Below are experts of layer 3 (counted from 0) of a mixture-of-experts language model. Rows are named router (the router's row for the expert), gate (a neuron's input weights, with its number), up (a neuron's input weights, with its number) and show model dimensions 80-159. Each number is 128 + 24 x the weight over its row's rms, rounded and kept within 0 to 255.
After each expert's rows: "gets" lists some tokens that make up at least twice as much of what it gets as of all text. This comes from a sample of Wikipedia text that the model never trained on. Tokens count by the router's weight.

# expert 27
router [109 155 149 135 143 105  59 143  98 115 108 102 113  99 129 139 111 144 163 108 133 135 116 158 125 138 148 114 173  92 143  90  97 170 154 146 101 132  99 131 109 117 143  82 155 131  98 132 137 127 133 125 137 120 125 174 126 125 123 101 148  89 159 141 150 132 122 136 140 125 160 187  87 135 149 137 181 155 112  93]
gate0 [125 129 104 162  93 102  99 124 149 126 143 104 153 146 147 153 157 107 117 148  71 136  95  98 157 122 108 105 159 114 139 158 109 109 118  92 151 143 115 157 157 117 119 146 116  96  76 132 195 121 141 121  94 151 105 134 160 175 102 119 111 157 174 132 104 123 128 146 109 135 152 137 127  98 153 129 123 138 122 101]
up0 [116 114 135 166 132 157 140 116 157 116 137 130  94  81 100 151 108 142 145 145  79  81 147 167 156  98 116 115 132  96 154 138 103  96 118  95 105 129 142 145 157 155 178 122  86  92 145 127 119 111 165 140 166 158 110 123 138 162 114 105 129  67 109 132 133 165 169 108 148 132 143 157 133 129 142 152 116 156 127 142]
gets: " the", "'s", " his", " The", " first", " its"

# expert 26
router [120 132 114 151 170 138 127 133 126 136 141  90  99 132 138 170 117 102 126  92 151 139 125 151 128 105 163 125 153 151 123 104 185 113  96 120  82  98  97 168 132 126 139 116 112  90  95 146  62 147 142 124 111 149 125 125 164 166 142 100 138 111 137 135 108 103 129 121 101  81 119 128 106 118  97 150 109 112 143 158]
gate0 [118 154 132  95 146 151 158 156 128 143  87 155 158 142 125 119 145 126 127 152 176  93  86 162 144  97 133 144 168 141 175 140 159 123 174  95  99 114 126 126 129 111 104 117 128 130 133 149 118  97 164 130 147 130 114  95 180 135 144 159 162 123 135 122  99 103 160 126 107 115 126 145 126 118 142  68 158 123 112 174]
up0 [111 107 117 130 121 118 137 140 107 149 168 133 105 103 154 113 141 142 113 149 130 117 120 168 148  87 132 141 111 161 114 109 128 124 140 107 154 108 112 138 173 135 105 146 141 146 102 131  95 156 133 155 132 107 132 112 136 149 135 117 136 149 184 145 116 132 141 180 166 129 124 122 129 185 135 153 148  71 132 175]
gets: ")", "ation", "er", "ure", "ing", "ity"

# expert 20
router [136 140 177 156 138  82 123 153  93 125 117 115 128 114 129 152  87 152 154  86 113 105 154 112 168 136 101  89 119 108 133 149 108  87 109 122 128 130 126 131 173 118 153 130 115 162  71 131 118 166 167 103 136 139 163 117 117 131 164 132 110 112  94 144 105 160 118 123 117 143 102 138 123 148 139  99 140  81 112 126]
gate0 [111 139 136 166 111  93 119 108 109 150 162 166 145 109 148 125 154  94 121 153 110 139 103 120 126 113 162 133 146 114 148 116 152 120 161 147 160 127 129 128 150  92 101 139 143 124 155  95 135 161 108 123 122 131 109 180  88 156 142  97 102 118 153 110  90 167 140 135 132 142 126  95  85 153 155 119 106 125  81 127]
up0 [127 129 144  93 125  97 118 115 107 124 148  94 116 117 116  80 138 116 123 145 155 178 132 123 151 106 181 136 136 136 118 102 110 142 140 122 127 144 100 158  72 123 179 150 151 200 110 158 115 103 143 140 133 120 114 146 149 105 171  96 143  75  75 186 139  98 144 101 144 156 113  81 150  95 141 156 130 118 129 118]
gets: "ed", "ate", "ated", " mi", " ft", "ation"

# expert 14
router [150 124 110 121 143 108  78 144 151 154 124 113 141 161  76 165 115 144 118 115 124  96  86 162 121  82 139 157 125 123 100  88 146 107 115 136  96 148 103  84  99 144  72  83 105 114  92 110  76 161 107 173 165 145 164 141 107  87 138 119 141 140 149 128 101  96 111 126 136 129 174 111 106 123  87 139 131 145  84 114]
gate0 [136 131 156 126 114 123 112 113 111 129 148 134 117 141 135 106 148  84 135  86 133 115 135  78 117  88 147 151 133 154 122 126 152 127 131 115 156 112 146 151 113 117 156 106 150 131 123 121 157 112 102  80  83 120 107 116 112 128 141 132  85 116 130  78 136  83  93  78 132 119 104 140 143 120 121 128  85 108 139 120]
up0 [137 180 127 110 169 130 136 189 120  72 130 105 128 114 158 125  91 129 129 167 133 141 150 149 176 134 164 109 106  90 114  86  91 105 149 155 142  72 132 119 140 125  79  79 126 116  94 101 151 137 110 142 122 126 109 106 135 159 139  93 134 151 149 118 137 151 119 155 123  59 127 143 124 139 126 131 103  97 134 119]
gets: "s", "es", "ers", "ies", "ions", "ing"

# expert 3
router [129 129 136 153 156  91 111 129 103  95 163 124 109 118 106 110 124 128 134 142 110 131 152 144 116 105  96 142 175 109 134 160 128  86 162 103 105 121 114 144 110 101 123 138 115 156 127 141 177 129 149 115 114 110 114 147 149 121 129 101 101 153 102 172  98 122 114 125 107 132  80 174 142 130 119 103 167 128  93 113]
gate0 [146 142 157 131 136 126 106 161 103 150 118 131 112 182 118 110 103  94 140 136 118 131 133 142 114  97 163 139 110 107 114 149 149 100 139 140  65 118 109 142 138 126 143 136  97 115 100 134 113 160 134 139 110 185  92 148 147 141 125 145 103 133  80 107 116 112 114 102 137 102 106 131  72 137 153 139 127 125 104  82]
up0 [ 96 129 162 174 119  87 104 102 109 123 127 145 135 141  97 111 145 160 138 164 102 175 153  49 129 149 135 133 191 135 104 119  97 172 121 130 154 121 141 133  98 141 123 114 126 123  96 111 148  96 143 139 120  93 113 108 134 135 157 123 157  94 163  92 122 124 138 126 166 114 159 125  96 141 137 155  93 148 136 138]
gets: "ac", "ian", "uc", "oc", "ag", "ul"

# expert 31
router [145 125 105 155 154  81 141 149 131 108 109 105  84 132 131 118 121 170 144 131  86 150  88 142 155 100  82 166 169  97 138 129 154 121 123 100 133 129 153 139 175  97 112 114 131  96  95 147 148 109 128 113 130 167 120 117 145 145 103 138 123 144 117 149 122 139 102 145 111 105 118  72 149 129 166 116 118 133 152 128]
gate0 [138 165 118 151 142 113 177 122 121 132 136 112 160 117  86 107 155 102 138 106 102 128  88 115 133 110 106 123 124 115 119 124 134 105 159 105 124  95 195 147 130 114  83 114  85 110 152 106 125  78 110 167 151 142 133 116 130 145 144 123 112 119 143 135 105 176 147 138 153 189 173 126 157 124  96 160 131  93 109 123]
up0 [111 192 124 135 161  93 139 130 106 144 137 154 118 130 151 104 141  80 152 100 131 122 108 139 132 144 115 127 129 129 140 144 121  92 140 149 116  95 119 149 108 150  80 111 170 133 126 116 124  96 147 106 147 164 106  88 134 164 136 117  87 148 130 117 107 188 126 131 132 157 120 133 136 110  83 126 146 109 140 151]
gets: " l", " g", "cl", " cl", "anc", " c"